{"n_experts": 16, "experts_per_token": 1, "hidden_act": "cubed_relu", "moe_layers": [0, 1, 2, 3, 4, 5, 6, 7], "balance_loss": 0.000311, "balance_bias": true, "lr_router": 0.000324, "norm": "rmsnorm", "norm_eps": 1e-05, "tie_word_embeddings": false, "beta1": 0.9, "dataset": "wikipedia_en"}
Below are experts of layer 2 (counted from 0) of a mixture-of-experts language model. Rows are named router (the router's row for the expert), up (a neuron's input weights, with its number) and show model dimensions 192-255. Each number is 200 + 20 x the weight over its row's rms, rounded and kept within 0 to 999.
Before each expert's rows: a language model's description of what the expert responds to. This comes from a sample of Wikipedia text that the model never trained on.

# expert 1
What it handles: Word pieces inside proper names and table cells, often foreign names, cities and abbreviations, such as Santi-ag-o, Tiot-é, LG-B-TQ, GD.
router,183,207,179,205,204,211,210,235,201,189,217,169,185,193,165,190,241,232,216,231,190,171,227,197,171,179,179,197,207,180,198,187,189,182,191,235,186,239,208,193,209,235,185,146,215,182,166,159,144,185,196,216,180,210,209,178,210,196,199,178,232,188,217,168
up0,193,160,235,204,184,187,213,207,191,189,221,192,226,172,176,187,182,202,220,222,173,192,197,191,219,185,183,220,195,216,213,195,168,191,159,193,186,203,200,240,168,194,212,180,225,206,150,192,232,204,218,161,183,225,224,209,193,194,204,213,204,181,230,185
up1,217,226,178,180,209,173,178,214,217,190,173,155,208,186,179,182,209,189,191,201,143,216,204,226,217,195,198,231,235,209,180,201,250,211,167,195,225,194,169,178,206,182,196,189,179,240,217,177,186,211,179,174,196,223,198,189,167,206,213,213,207,227,194,199
up2,174,212,178,197,208,256,197,218,215,189,224,210,211,202,211,231,231,209,224,203,198,151,197,225,191,218,219,205,195,193,212,198,212,157,202,203,208,191,234,241,218,228,175,187,202,240,180,202,233,203,175,213,173,200,217,158,201,177,218,184,217,205,216,221
up3,193,212,224,164,195,214,207,205,171,228,225,185,158,197,161,215,218,204,170,204,203,191,248,199,191,222,176,181,180,199,230,210,210,185,214,209,226,199,202,141,201,182,190,205,194,205,183,180,190,204,183,208,214,188,201,204,227,192,220,153,233,195,180,209
up4,220,184,218,230,199,209,175,206,195,199,237,221,183,220,191,193,217,193,191,191,207,189,192,200,209,199,207,219,183,207,202,166,216,160,203,214,208,217,230,205,207,197,217,178,192,238,180,193,199,203,208,213,234,200,250,153,196,194,194,194,211,221,177,169
up5,196,185,220,202,194,184,207,195,178,170,233,163,192,170,211,216,227,225,175,203,204,194,231,170,225,203,218,180,176,194,203,183,216,154,208,203,183,192,203,204,191,205,193,168,216,180,206,206,199,181,163,254,215,199,196,223,199,205,229,204,217,193,191,215
up6,155,202,232,162,212,220,194,203,161,206,227,189,202,214,174,176,212,171,194,189,210,196,205,213,192,202,179,194,203,219,170,178,233,203,206,215,200,195,190,174,217,217,209,196,175,165,199,174,186,243,190,181,191,184,179,198,206,191,199,189,200,209,227,183
up7,204,177,180,205,197,209,161,244,200,189,160,193,184,191,213,202,196,254,239,230,183,189,220,184,195,189,202,226,207,182,202,196,210,172,192,188,176,244,188,206,195,186,197,210,195,214,195,188,201,219,206,147,237,185,235,188,178,183,182,172,211,198,199,187
up8,210,228,213,211,200,213,183,197,220,184,225,192,154,223,215,221,227,232,228,205,230,206,173,221,194,207,186,228,185,178,158,165,213,214,220,232,175,189,209,237,207,189,195,208,227,162,203,199,198,206,181,186,188,199,236,192,207,184,187,193,225,202,234,198
up9,195,226,150,201,181,190,205,189,183,182,186,223,193,206,184,187,175,202,214,188,186,201,217,219,202,216,173,219,198,206,181,189,218,217,207,204,206,200,195,177,196,210,222,203,179,199,186,192,177,198,200,197,175,199,214,230,204,180,223,179,184,225,199,191
up10,193,234,190,180,224,205,188,206,183,143,219,184,184,206,201,196,206,221,225,193,201,195,254,196,216,228,209,242,191,221,207,220,203,200,189,230,170,201,180,157,218,214,195,204,205,205,183,207,219,167,234,192,154,224,210,225,207,198,179,176,221,182,227,170
up11,238,233,199,194,255,216,195,192,245,218,232,212,201,189,208,210,178,203,204,226,199,226,206,238,224,195,187,198,189,223,209,193,162,200,196,227,194,185,216,196,221,195,192,172,196,157,210,212,188,185,202,203,219,169,221,190,203,193,194,198,192,187,177,205
up12,194,148,196,229,189,172,204,207,230,192,207,193,217,218,232,191,221,194,217,211,190,176,201,179,243,204,208,194,175,205,252,172,244,207,205,182,224,188,236,235,219,221,190,212,193,199,203,170,198,183,215,177,211,207,191,212,202,215,227,180,207,239,188,173
up13,213,207,172,196,187,169,222,206,226,199,188,171,203,225,207,176,187,224,190,177,194,190,169,185,177,189,212,202,201,194,224,198,208,178,193,213,176,227,174,178,191,194,221,174,200,161,191,190,179,237,181,218,215,257,192,233,179,150,188,197,209,205,230,205
up14,181,203,158,196,213,214,255,208,185,199,197,182,172,211,170,191,189,208,211,215,233,199,183,215,178,213,170,192,216,182,181,199,209,208,228,240,219,195,237,177,190,202,183,172,193,182,201,196,202,197,202,199,208,229,185,187,214,213,218,220,252,203,210,168
up15,187,190,200,170,181,160,219,186,211,208,225,191,203,261,195,204,231,181,262,182,209,183,186,170,177,223,190,190,210,188,210,178,201,219,193,199,188,206,215,194,175,203,215,160,200,223,186,188,175,210,183,193,216,202,198,193,201,185,226,161,202,199,199,172

# expert 12
What it handles: Inner Latinate syllables like -um-, -om-, -im-, -ip- in terms and taxon names, plus colons ending infobox labels such as Source:, coordinates:.
router,201,197,185,194,242,211,206,237,198,184,211,182,175,167,167,208,243,222,203,210,195,173,217,206,190,182,187,210,202,161,231,185,195,192,208,242,186,241,209,177,198,251,196,157,216,188,175,167,198,162,206,227,198,213,207,175,194,205,201,165,235,180,232,172
up0,209,204,198,180,208,214,203,227,229,205,215,184,198,206,185,184,177,232,192,198,204,231,212,213,195,197,203,185,213,155,244,189,202,203,212,209,157,214,159,197,142,236,156,213,229,197,179,205,210,236,176,221,189,212,221,171,168,214,159,181,195,218,215,189
up1,196,162,180,190,188,213,190,183,237,200,192,247,224,215,220,252,243,213,173,234,214,191,198,208,198,171,188,199,208,208,216,193,172,198,217,196,204,201,253,167,197,231,200,163,161,225,189,199,213,181,215,196,208,188,221,209,155,202,198,212,184,204,203,204
up2,215,204,226,194,230,196,193,202,217,194,214,218,162,177,178,202,223,191,232,209,217,223,181,218,220,238,204,216,201,202,177,191,230,215,186,181,192,219,205,154,203,181,206,203,199,218,186,167,214,236,216,242,201,177,221,197,221,185,219,183,229,198,206,205
up3,177,171,181,218,192,187,190,227,223,193,187,166,191,190,214,165,199,206,198,226,182,184,206,193,156,187,190,207,195,199,207,189,204,181,202,203,155,196,196,198,178,210,217,172,211,167,187,146,190,182,199,202,184,235,185,226,220,210,167,212,162,240,204,198
up4,210,205,240,217,191,207,197,198,217,221,199,208,196,196,184,226,208,190,207,172,189,199,177,164,173,189,228,230,190,182,195,172,179,159,167,179,228,216,215,196,191,212,209,203,178,212,181,203,197,185,191,216,191,232,207,175,223,175,185,154,207,196,198,213
up5,240,189,208,185,202,195,187,234,193,195,190,196,225,216,159,192,210,185,199,219,201,167,199,160,199,216,216,198,191,182,174,194,219,204,220,204,177,185,173,209,199,194,182,209,187,185,168,230,225,187,197,173,212,165,178,186,259,207,211,179,213,190,208,165
up6,172,191,200,201,224,206,203,217,175,214,202,232,180,231,164,177,183,200,215,199,205,187,155,216,182,214,178,184,201,187,182,233,216,241,186,189,221,229,210,180,198,193,174,205,220,212,201,152,211,175,209,216,219,201,205,222,175,186,203,167,201,216,222,199
up7,189,206,222,162,172,183,219,185,185,204,210,213,214,169,162,218,209,197,206,204,212,168,217,202,234,172,201,223,182,188,166,202,190,227,232,198,216,230,214,186,158,215,186,175,188,191,235,216,180,175,162,223,195,155,206,209,170,189,224,201,222,193,215,192
up8,171,170,206,197,196,201,183,213,211,214,220,228,196,217,179,199,207,234,214,213,185,166,200,208,174,171,212,216,194,219,190,188,248,222,216,181,228,184,271,189,199,186,236,161,201,194,197,172,205,197,165,197,226,187,243,160,227,212,190,186,216,200,243,219
up9,235,215,161,186,252,160,199,173,160,188,185,178,216,203,194,211,190,225,214,176,197,181,187,218,214,182,200,180,225,216,221,182,216,191,186,191,171,203,214,205,184,199,170,176,198,180,212,211,189,168,172,221,183,201,209,179,219,180,190,235,195,210,196,178
up10,194,219,197,204,218,207,193,230,197,201,184,198,217,194,177,212,186,176,213,220,224,204,206,239,192,195,196,186,192,157,214,218,203,226,228,222,186,199,254,226,184,195,144,197,197,181,191,203,214,171,193,185,233,174,204,210,187,237,231,207,200,197,179,195
up11,191,164,229,226,214,192,202,213,184,245,205,177,197,225,216,173,170,200,221,182,169,190,205,177,178,220,199,206,207,219,226,189,189,212,204,185,221,231,183,190,234,182,153,193,185,204,227,216,199,191,219,192,210,192,192,171,234,215,198,228,184,173,206,203
up12,225,167,215,197,174,228,222,204,213,169,164,175,194,213,235,175,195,230,234,238,202,203,172,169,213,179,171,181,202,203,232,166,231,174,189,212,211,189,222,169,172,218,176,199,237,156,171,182,200,191,212,178,197,221,218,213,167,236,205,178,221,187,231,181
up13,222,194,214,203,233,211,193,200,236,204,197,206,193,172,196,192,222,205,200,194,207,192,175,208,194,209,175,182,216,202,182,236,172,197,234,216,216,227,179,217,196,197,211,187,194,233,214,206,224,210,215,206,166,182,163,202,207,154,213,181,214,177,203,168
up14,187,164,236,212,192,228,236,195,195,195,172,190,214,241,221,217,187,210,183,206,172,212,159,235,192,190,207,211,252,172,213,165,194,177,201,174,173,232,212,181,202,236,230,190,217,227,221,194,233,229,228,202,203,193,163,186,184,179,195,198,230,185,179,203
up15,178,164,221,176,185,213,197,215,190,178,229,185,220,221,222,170,233,199,222,204,203,169,235,170,174,196,210,204,172,217,184,235,177,212,177,227,185,191,213,208,171,215,209,195,163,166,211,201,181,178,215,198,213,180,166,211,172,194,210,188,217,216,223,205

# expert 4
What it handles: Digits and units in measurements and statistics tables, such as sq mi, km^2, .496, plus pieces after m, n or v, like nam-ing.
router,198,192,184,200,230,230,198,226,188,185,210,189,192,180,165,216,228,230,211,221,186,162,212,198,185,180,180,212,214,158,215,195,203,184,199,231,207,214,205,187,214,242,200,152,203,198,155,193,173,168,209,204,205,205,202,173,185,201,196,192,228,175,208,174
up0,180,156,167,202,204,235,191,199,216,195,197,197,164,221,224,166,223,207,194,195,217,183,204,192,201,213,171,213,213,168,188,177,185,197,197,197,183,210,206,182,193,200,223,202,207,153,225,224,212,158,206,209,204,220,216,154,189,199,181,181,226,208,174,173
up1,221,194,218,220,166,191,180,214,246,208,233,164,185,189,181,214,235,163,202,182,214,200,218,174,190,201,190,222,174,219,203,176,202,215,195,190,195,203,189,219,199,238,207,177,176,205,209,194,184,149,230,170,175,176,185,198,229,178,220,178,237,222,197,234
up2,191,170,208,183,197,221,183,208,175,205,226,197,178,234,194,194,243,171,183,218,188,204,152,201,169,203,189,211,188,175,194,205,166,209,203,210,232,195,205,210,216,181,188,210,193,179,218,194,207,191,240,250,196,195,229,191,211,207,187,188,225,155,184,226
up3,220,243,187,175,213,200,176,201,219,191,191,235,179,187,174,194,225,197,189,217,198,171,270,233,243,221,240,179,214,202,208,183,184,180,163,207,211,177,176,192,183,214,200,184,233,161,159,198,166,153,217,191,196,228,195,177,225,175,197,209,207,160,204,214
up4,228,177,218,187,188,228,209,214,216,200,175,224,181,161,205,218,218,208,207,181,165,190,231,209,181,196,192,216,202,195,169,246,213,161,198,182,231,176,174,208,226,220,201,208,208,215,212,192,152,194,185,215,216,202,185,207,184,190,207,201,197,188,198,214
up5,199,171,172,206,222,194,174,212,218,212,212,203,209,209,206,196,224,195,222,144,222,187,201,219,203,215,196,233,227,178,232,178,203,199,218,218,208,242,199,221,213,169,211,159,199,198,225,214,198,195,252,189,211,212,214,191,220,214,188,209,235,179,193,197
up6,223,203,192,190,232,199,182,204,183,230,171,189,203,181,193,173,201,183,217,224,184,174,194,195,214,223,216,177,195,223,206,190,190,213,200,196,233,216,176,239,180,204,220,225,249,215,190,168,203,185,186,214,188,220,242,146,217,198,214,183,205,234,184,206
up7,190,188,133,204,158,230,194,186,212,171,222,217,201,165,182,200,223,226,221,202,236,194,185,226,190,221,187,165,200,179,239,188,219,212,209,208,195,204,222,237,154,183,198,178,196,190,172,196,207,181,203,222,173,207,194,215,154,145,188,203,209,228,220,214
up8,208,168,202,181,218,223,193,193,192,226,241,221,211,173,199,217,174,196,224,215,222,192,185,247,200,198,181,187,216,184,233,192,235,148,195,216,189,243,185,176,215,186,158,215,236,216,182,185,154,205,231,187,196,207,248,175,203,174,187,215,186,203,195,182
up9,224,169,224,201,213,210,175,216,209,196,215,207,243,209,199,196,198,210,197,239,169,214,196,177,186,182,226,216,178,217,238,237,206,174,206,188,221,183,198,181,242,196,187,183,156,198,179,190,189,194,200,208,198,173,212,203,201,209,188,207,169,177,216,206
up10,184,194,218,155,193,197,191,197,203,204,187,202,208,176,216,192,172,182,241,187,195,158,227,217,247,211,218,221,195,197,189,188,181,187,166,195,208,227,195,203,228,180,198,173,200,198,169,194,193,197,209,180,169,172,209,211,205,211,209,201,223,190,223,200
up11,186,164,210,207,210,224,205,205,198,169,188,211,205,206,180,191,193,204,181,191,190,177,205,193,209,172,195,197,194,201,237,203,212,206,202,195,172,200,234,193,189,201,215,178,194,217,192,189,206,167,215,177,179,201,178,208,200,194,213,189,181,194,179,218
up12,227,208,172,228,220,228,182,190,167,208,246,205,197,215,190,232,190,198,211,185,174,192,191,210,228,206,178,224,205,199,183,207,199,195,195,209,223,215,226,222,187,206,224,209,173,148,161,214,198,228,168,198,201,215,245,215,175,213,191,213,220,187,183,201
up13,206,195,198,212,217,238,227,196,214,179,186,216,187,219,200,210,194,228,207,195,209,185,211,194,189,187,186,195,208,146,226,214,211,238,193,203,198,201,240,193,216,181,192,211,228,195,146,196,148,212,181,166,164,232,226,190,193,190,205,192,241,202,195,196
up14,203,184,205,189,210,214,202,187,188,193,239,173,205,176,189,199,194,216,194,225,185,208,174,218,230,242,204,241,228,196,201,157,202,211,228,221,182,207,201,210,137,191,182,219,213,193,203,159,180,159,151,220,207,197,208,185,253,210,184,188,193,160,218,204
up15,184,189,190,191,206,200,190,197,150,187,181,165,235,188,162,193,218,219,193,223,193,216,247,220,186,145,177,201,204,209,173,228,172,205,185,204,205,191,238,208,184,227,195,222,216,168,189,196,216,187,176,202,199,191,179,202,180,232,197,220,219,196,194,205

# expert 2
What it handles: Word pieces following a capital B, C or Ch syllable in names and terms, such as Can-op-us, Cle-op-atra, Cat-hed-ral, Church.
router,187,176,199,190,223,202,214,252,192,185,214,168,193,186,179,198,224,231,232,222,191,183,216,203,193,202,188,195,196,184,216,179,191,174,205,239,195,224,200,200,210,231,193,158,215,173,154,178,164,173,206,217,199,209,214,191,201,193,189,178,206,174,228,176
up0,197,202,180,199,204,202,194,222,176,206,194,169,203,229,228,167,183,238,186,216,206,227,200,219,168,175,204,231,171,197,195,228,189,213,155,199,203,182,225,179,194,224,216,188,209,215,205,201,226,190,223,174,173,213,183,226,225,188,192,198,212,209,221,250
up1,166,218,225,170,211,193,201,228,187,242,164,177,204,192,219,204,202,217,192,176,173,199,203,219,221,200,226,245,188,202,205,167,197,220,177,197,225,173,224,173,214,212,229,182,188,173,165,213,189,212,208,172,202,183,169,202,168,218,204,224,197,206,229,188
up2,164,183,196,166,216,186,192,201,204,183,231,219,176,208,218,206,244,212,223,210,215,194,205,228,200,218,189,194,198,211,175,190,173,150,181,225,188,200,183,201,225,190,210,199,195,197,185,191,184,189,182,215,180,195,194,229,224,178,192,210,206,196,207,187
up3,181,175,184,205,197,222,213,215,189,196,231,154,203,221,187,186,210,214,161,212,176,215,245,184,198,202,204,161,214,206,188,220,210,181,197,190,202,218,196,171,189,187,203,182,203,205,183,204,194,216,190,200,188,208,209,183,224,205,164,185,188,202,218,207
up4,222,191,196,217,192,223,201,197,232,156,210,187,231,187,193,205,205,190,205,204,195,204,175,222,219,187,178,184,178,180,196,249,188,212,218,200,197,243,246,215,186,209,189,203,245,221,197,202,198,200,188,210,202,168,222,169,148,202,197,190,198,208,254,182
up5,217,194,224,185,178,203,232,224,190,223,234,203,190,193,193,202,194,172,197,210,198,211,201,206,194,185,216,187,188,207,201,182,217,178,161,194,194,200,219,197,188,201,197,197,197,173,152,184,200,240,200,200,164,211,183,216,174,209,207,205,210,197,229,219
up6,203,181,204,211,177,174,218,192,194,160,191,192,215,210,201,200,189,223,198,238,198,167,169,201,188,196,204,198,178,203,213,156,190,161,204,192,216,192,158,202,210,245,243,217,195,217,189,191,214,164,183,202,193,233,214,214,189,186,194,159,195,200,210,214
up7,203,161,225,193,205,210,231,211,192,200,250,193,199,223,212,202,235,180,203,179,202,208,201,208,202,207,231,182,201,206,184,190,181,222,213,189,179,236,198,209,152,204,221,204,220,221,169,214,163,211,182,193,188,176,225,208,205,183,209,221,197,210,237,199
up8,216,225,199,154,195,193,192,224,217,192,212,222,203,231,210,178,190,209,216,174,209,203,192,200,211,167,174,228,188,192,217,220,214,175,186,198,203,210,227,205,222,187,172,205,176,195,191,202,174,221,228,206,184,215,190,193,202,238,227,212,182,187,193,212
up9,175,207,191,207,175,205,206,203,170,223,183,206,218,209,194,207,194,193,214,226,211,200,203,211,184,202,189,232,210,207,266,231,189,183,191,208,205,194,203,215,212,212,204,206,180,224,183,183,165,194,209,207,209,207,181,212,192,205,215,213,199,200,214,199
up10,225,240,208,198,192,233,195,220,212,166,239,196,170,242,210,193,245,210,230,184,222,211,208,208,210,233,150,166,172,186,183,170,221,200,151,180,218,213,223,219,160,197,198,187,221,205,190,200,149,198,182,185,209,167,179,209,210,179,177,190,203,184,226,212
up11,175,211,217,206,218,207,185,245,205,222,249,164,211,223,153,203,194,178,219,204,171,183,208,191,218,210,215,203,217,180,182,186,172,202,211,215,205,221,200,209,171,195,195,214,221,226,166,207,222,183,178,209,204,225,196,193,198,214,181,200,184,207,228,187
up12,184,218,184,209,189,187,166,207,199,174,188,177,168,196,153,184,230,218,198,203,207,167,202,192,180,220,230,198,189,193,231,165,225,199,194,180,223,189,197,187,195,182,159,213,189,183,155,155,182,185,191,195,185,248,199,182,191,174,186,217,219,182,179,192
up13,215,202,207,202,218,190,197,204,211,192,200,122,171,192,210,184,202,221,204,221,191,193,204,210,201,205,186,188,202,178,165,166,229,186,227,186,200,219,186,179,185,195,202,214,186,225,164,162,244,175,228,177,215,203,175,174,200,217,195,213,192,230,166,219
up14,199,192,212,176,229,221,201,243,186,189,175,199,199,210,171,209,229,173,197,222,179,178,219,199,203,176,247,188,209,186,210,223,181,205,202,182,196,248,229,198,224,203,210,196,235,239,166,188,198,192,235,173,209,245,194,179,190,197,179,201,234,163,192,195
up15,190,178,212,173,220,206,200,212,187,176,206,157,183,150,178,195,220,177,224,214,198,158,251,201,203,183,203,209,204,199,207,220,193,175,203,160,171,201,196,230,203,192,178,175,181,192,193,216,204,196,213,197,186,256,171,213,239,209,175,219,177,215,179,202

# expert 14
What it handles: Word endings completing a stem, such as weight-ed, Whe-els, so-on-er, and biographical words like was, married, served, wife, John.
router,196,183,206,194,231,207,205,252,191,198,209,195,192,179,175,200,231,221,226,202,186,184,236,189,198,196,188,203,212,164,215,203,191,169,196,243,190,258,209,195,200,221,185,169,221,177,175,186,158,184,200,211,189,203,194,178,174,202,202,179,221,170,234,170
up0,207,213,202,178,204,212,193,184,193,198,184,192,219,212,185,220,223,187,184,175,186,192,211,207,229,160,173,221,169,202,200,174,214,181,197,202,188,202,190,227,220,202,184,187,188,192,170,170,186,191,216,189,209,199,215,213,218,180,188,201,230,216,208,217
up1,200,216,181,193,189,194,168,200,212,206,210,142,213,191,197,198,214,195,217,243,214,212,190,189,157,220,220,202,215,191,235,197,213,210,173,149,190,201,228,187,178,202,199,202,232,208,231,198,213,171,218,195,207,175,190,141,170,186,200,222,191,236,194,212
up2,238,199,197,173,199,204,175,198,200,225,193,183,194,176,207,195,209,192,202,193,203,218,239,204,201,221,173,202,176,206,185,213,234,221,185,230,172,233,185,172,219,191,177,186,186,166,205,170,209,183,193,222,158,184,208,210,204,202,191,219,178,194,213,178
up3,201,232,209,152,238,208,164,203,173,223,219,159,158,179,222,158,238,216,180,232,243,194,197,171,199,225,183,203,193,184,200,173,177,202,197,222,175,201,227,167,201,198,200,198,158,191,196,172,197,197,232,186,195,205,147,219,214,152,184,202,175,203,209,196
up4,196,198,189,203,232,219,238,216,168,201,204,208,202,147,210,204,246,186,203,199,174,195,235,214,184,199,207,200,189,194,192,198,196,221,165,183,198,228,186,246,191,172,214,171,187,176,214,188,201,164,200,185,171,219,225,216,177,189,179,212,210,189,241,184
up5,199,182,216,227,206,203,208,215,182,223,206,173,175,214,186,213,156,233,225,192,234,161,206,190,228,205,196,212,217,177,217,155,175,218,187,191,195,185,233,229,185,174,204,199,215,227,209,206,190,208,235,186,196,203,187,223,217,200,190,191,198,205,198,193
up6,169,220,190,197,240,199,217,217,190,202,222,201,215,208,207,199,240,246,218,191,223,184,185,216,210,250,175,192,167,168,207,177,204,194,199,184,160,208,214,201,223,186,226,198,222,233,201,200,197,181,188,197,215,211,206,226,177,202,217,191,192,202,192,238
up7,209,208,163,233,178,180,190,188,216,203,212,213,193,198,188,208,234,231,194,230,217,192,210,221,184,204,177,212,208,212,184,194,197,170,222,216,183,224,218,205,157,191,187,213,205,187,222,178,227,192,182,194,158,199,210,212,262,196,209,188,217,182,212,142
up8,175,189,158,219,223,206,199,233,197,185,184,190,149,182,203,211,218,213,225,218,196,197,223,192,195,186,173,191,226,202,230,207,198,203,183,178,204,211,217,225,192,223,196,184,198,169,207,190,186,185,179,183,209,210,209,194,186,195,238,215,226,168,206,177
up9,175,224,198,177,184,208,200,200,181,189,229,225,223,158,195,211,179,183,225,202,176,196,201,203,240,208,169,168,213,206,231,178,190,199,223,214,216,195,177,225,166,207,172,203,206,179,184,178,204,222,197,196,199,226,192,169,204,193,226,189,211,172,160,199
up10,186,166,172,139,242,211,206,212,178,185,197,191,190,218,204,231,218,189,183,166,181,182,232,198,198,222,199,220,180,213,180,217,164,180,188,202,210,248,232,203,206,236,182,169,199,207,199,195,198,186,228,200,227,214,176,206,149,206,229,207,185,190,169,215
up11,179,219,188,220,176,192,182,204,188,188,208,214,220,167,191,201,199,180,225,214,180,170,224,206,224,203,210,188,203,180,187,193,235,133,231,191,190,227,169,216,181,198,196,199,245,209,165,154,216,191,225,222,203,188,186,220,210,216,211,211,213,197,166,220
up12,189,200,195,183,213,218,218,203,203,204,237,189,187,205,203,189,233,199,200,176,221,169,219,194,200,203,213,181,213,159,234,178,208,176,171,200,242,220,226,215,191,207,155,198,216,191,200,206,209,214,165,204,177,202,200,214,184,215,190,151,203,213,192,151
up13,200,200,176,180,240,233,184,205,199,181,201,174,196,165,181,259,186,226,148,219,181,219,185,208,196,206,216,197,223,192,196,223,192,203,200,159,203,223,264,203,178,194,200,198,210,209,221,181,214,197,225,194,217,185,212,231,159,203,220,178,212,176,179,214
up14,182,228,194,206,185,175,224,203,210,180,231,179,180,149,179,215,179,178,199,192,181,208,193,200,153,199,207,231,193,199,168,196,196,181,191,210,160,198,229,172,198,195,162,189,165,211,169,228,189,211,218,188,210,225,199,149,198,205,177,208,202,224,168,227
up15,205,189,202,179,229,201,198,221,165,195,211,192,210,178,211,248,244,207,188,230,187,170,224,213,208,141,198,218,207,183,224,224,217,237,198,189,218,197,221,215,199,212,198,210,194,203,216,147,235,193,224,196,214,194,168,206,211,190,202,217,198,152,185,211

# expert 13
What it handles: Countries, regions and place-name pieces, such as Urug-u-ay, Switz-er-land, United States, England, Australia, Brazil.
router,193,191,187,193,225,210,207,265,202,198,221,180,194,188,182,202,238,221,221,228,187,188,213,210,184,198,184,197,214,162,228,205,193,190,200,230,183,227,217,203,200,234,187,171,234,193,172,166,163,174,200,226,199,207,210,182,174,204,196,169,241,178,222,171
up0,200,213,172,209,158,208,211,195,203,218,214,176,182,167,193,178,199,221,186,215,169,185,186,221,183,197,193,214,221,199,214,214,206,211,188,245,232,188,205,167,206,202,217,185,220,212,161,169,197,204,196,226,190,198,180,189,182,210,203,221,176,194,213,213
up1,191,227,200,180,203,159,192,197,209,193,204,222,163,202,219,197,206,205,215,212,184,158,214,220,207,184,185,211,223,185,188,220,198,190,170,192,223,211,212,196,190,200,200,220,206,220,182,195,212,202,198,209,217,205,217,176,231,183,209,205,185,200,184,169
up2,199,176,234,197,227,207,183,209,193,193,211,180,174,202,190,223,196,202,181,214,195,217,195,207,176,198,233,205,169,211,227,224,197,181,190,191,195,184,239,222,212,218,208,212,223,213,176,183,194,179,204,203,197,209,186,217,211,223,198,188,190,188,230,190
up3,185,212,181,187,215,157,222,211,200,192,229,208,188,199,217,203,215,211,203,178,214,141,182,204,194,208,220,225,236,181,214,224,224,219,217,200,242,214,188,216,198,212,165,211,217,209,214,220,198,204,160,193,155,196,186,153,227,200,197,198,218,191,185,190
up4,206,169,258,181,175,184,219,218,234,209,184,231,234,189,217,198,194,182,230,203,213,202,190,193,226,238,229,233,182,229,190,207,193,205,197,206,184,210,214,223,212,192,177,180,226,168,188,201,160,207,224,194,220,165,194,188,204,215,201,229,173,206,181,189
up5,223,189,182,167,209,245,164,204,213,171,217,198,193,212,186,249,226,228,207,199,238,190,201,209,214,190,190,212,200,214,211,176,214,211,166,243,205,198,212,171,166,200,191,148,197,224,182,160,201,179,186,216,192,197,201,198,190,206,180,218,227,216,193,201
up6,221,183,182,194,195,213,204,214,228,190,208,220,224,212,223,180,190,229,204,196,195,197,187,179,216,164,208,208,187,229,186,203,159,195,194,212,175,205,192,191,193,180,208,171,225,171,210,193,202,173,218,235,226,191,197,177,190,185,224,194,186,210,219,201
up7,223,209,210,173,188,209,202,212,211,181,249,185,166,206,183,220,218,197,193,217,190,191,187,170,203,225,223,221,198,221,239,191,230,210,190,211,196,217,223,224,216,252,165,159,232,207,215,224,200,221,167,229,208,231,201,211,209,173,203,216,190,192,178,154
up8,157,221,187,211,206,215,214,231,171,223,198,195,226,257,185,190,200,194,178,181,188,195,198,191,218,205,228,175,214,167,164,190,193,227,207,199,217,212,201,238,170,212,203,235,238,238,202,190,179,230,201,201,181,215,203,195,201,221,213,196,227,208,179,202
up9,167,183,230,180,193,180,178,206,191,213,224,212,214,218,169,191,193,188,208,230,191,181,221,199,177,231,148,174,198,184,196,229,209,223,182,207,222,201,224,180,215,235,191,220,187,218,185,182,216,190,193,207,197,206,174,206,195,185,200,185,194,191,192,195
up10,215,215,225,181,188,208,182,231,198,224,183,182,190,233,198,161,187,193,188,185,163,164,209,211,217,224,174,189,207,221,173,197,198,223,219,191,192,187,194,192,223,188,172,223,196,207,193,170,188,200,235,186,214,217,202,228,211,197,184,205,199,212,199,196
up11,176,226,204,190,183,184,209,209,217,226,180,199,223,180,151,219,191,213,198,189,187,170,201,193,204,224,212,182,201,222,223,220,204,215,242,192,184,178,209,205,207,200,189,167,226,244,211,170,229,197,249,202,186,231,188,176,173,162,208,180,218,212,198,223
up12,173,203,227,185,155,197,228,191,162,210,199,224,200,181,184,198,187,174,185,202,208,169,193,214,236,212,210,179,236,177,220,193,213,151,216,194,191,222,237,177,217,212,183,171,244,204,188,189,228,189,195,205,183,227,173,212,196,221,219,206,208,198,186,169
up13,184,188,201,183,181,180,230,209,220,195,195,186,172,197,217,184,208,187,261,186,220,177,215,211,203,212,206,166,208,185,243,203,228,189,243,219,179,207,186,169,205,221,220,218,168,180,186,205,199,187,201,171,191,199,189,223,218,197,198,172,192,168,217,210
up14,222,186,175,205,228,184,221,190,222,185,205,207,204,192,201,201,241,233,174,177,230,201,214,198,200,166,219,216,182,178,180,199,220,200,194,215,178,228,180,176,186,247,173,188,228,193,200,194,170,190,212,229,191,193,211,162,168,201,201,191,209,169,193,196
up15,215,201,188,185,199,177,188,180,169,132,221,197,213,174,222,179,208,215,195,202,200,201,178,189,187,178,229,212,192,213,194,202,191,197,179,204,182,211,164,224,213,188,210,209,184,214,198,176,186,212,225,205,191,211,219,215,217,218,188,215,241,212,213,212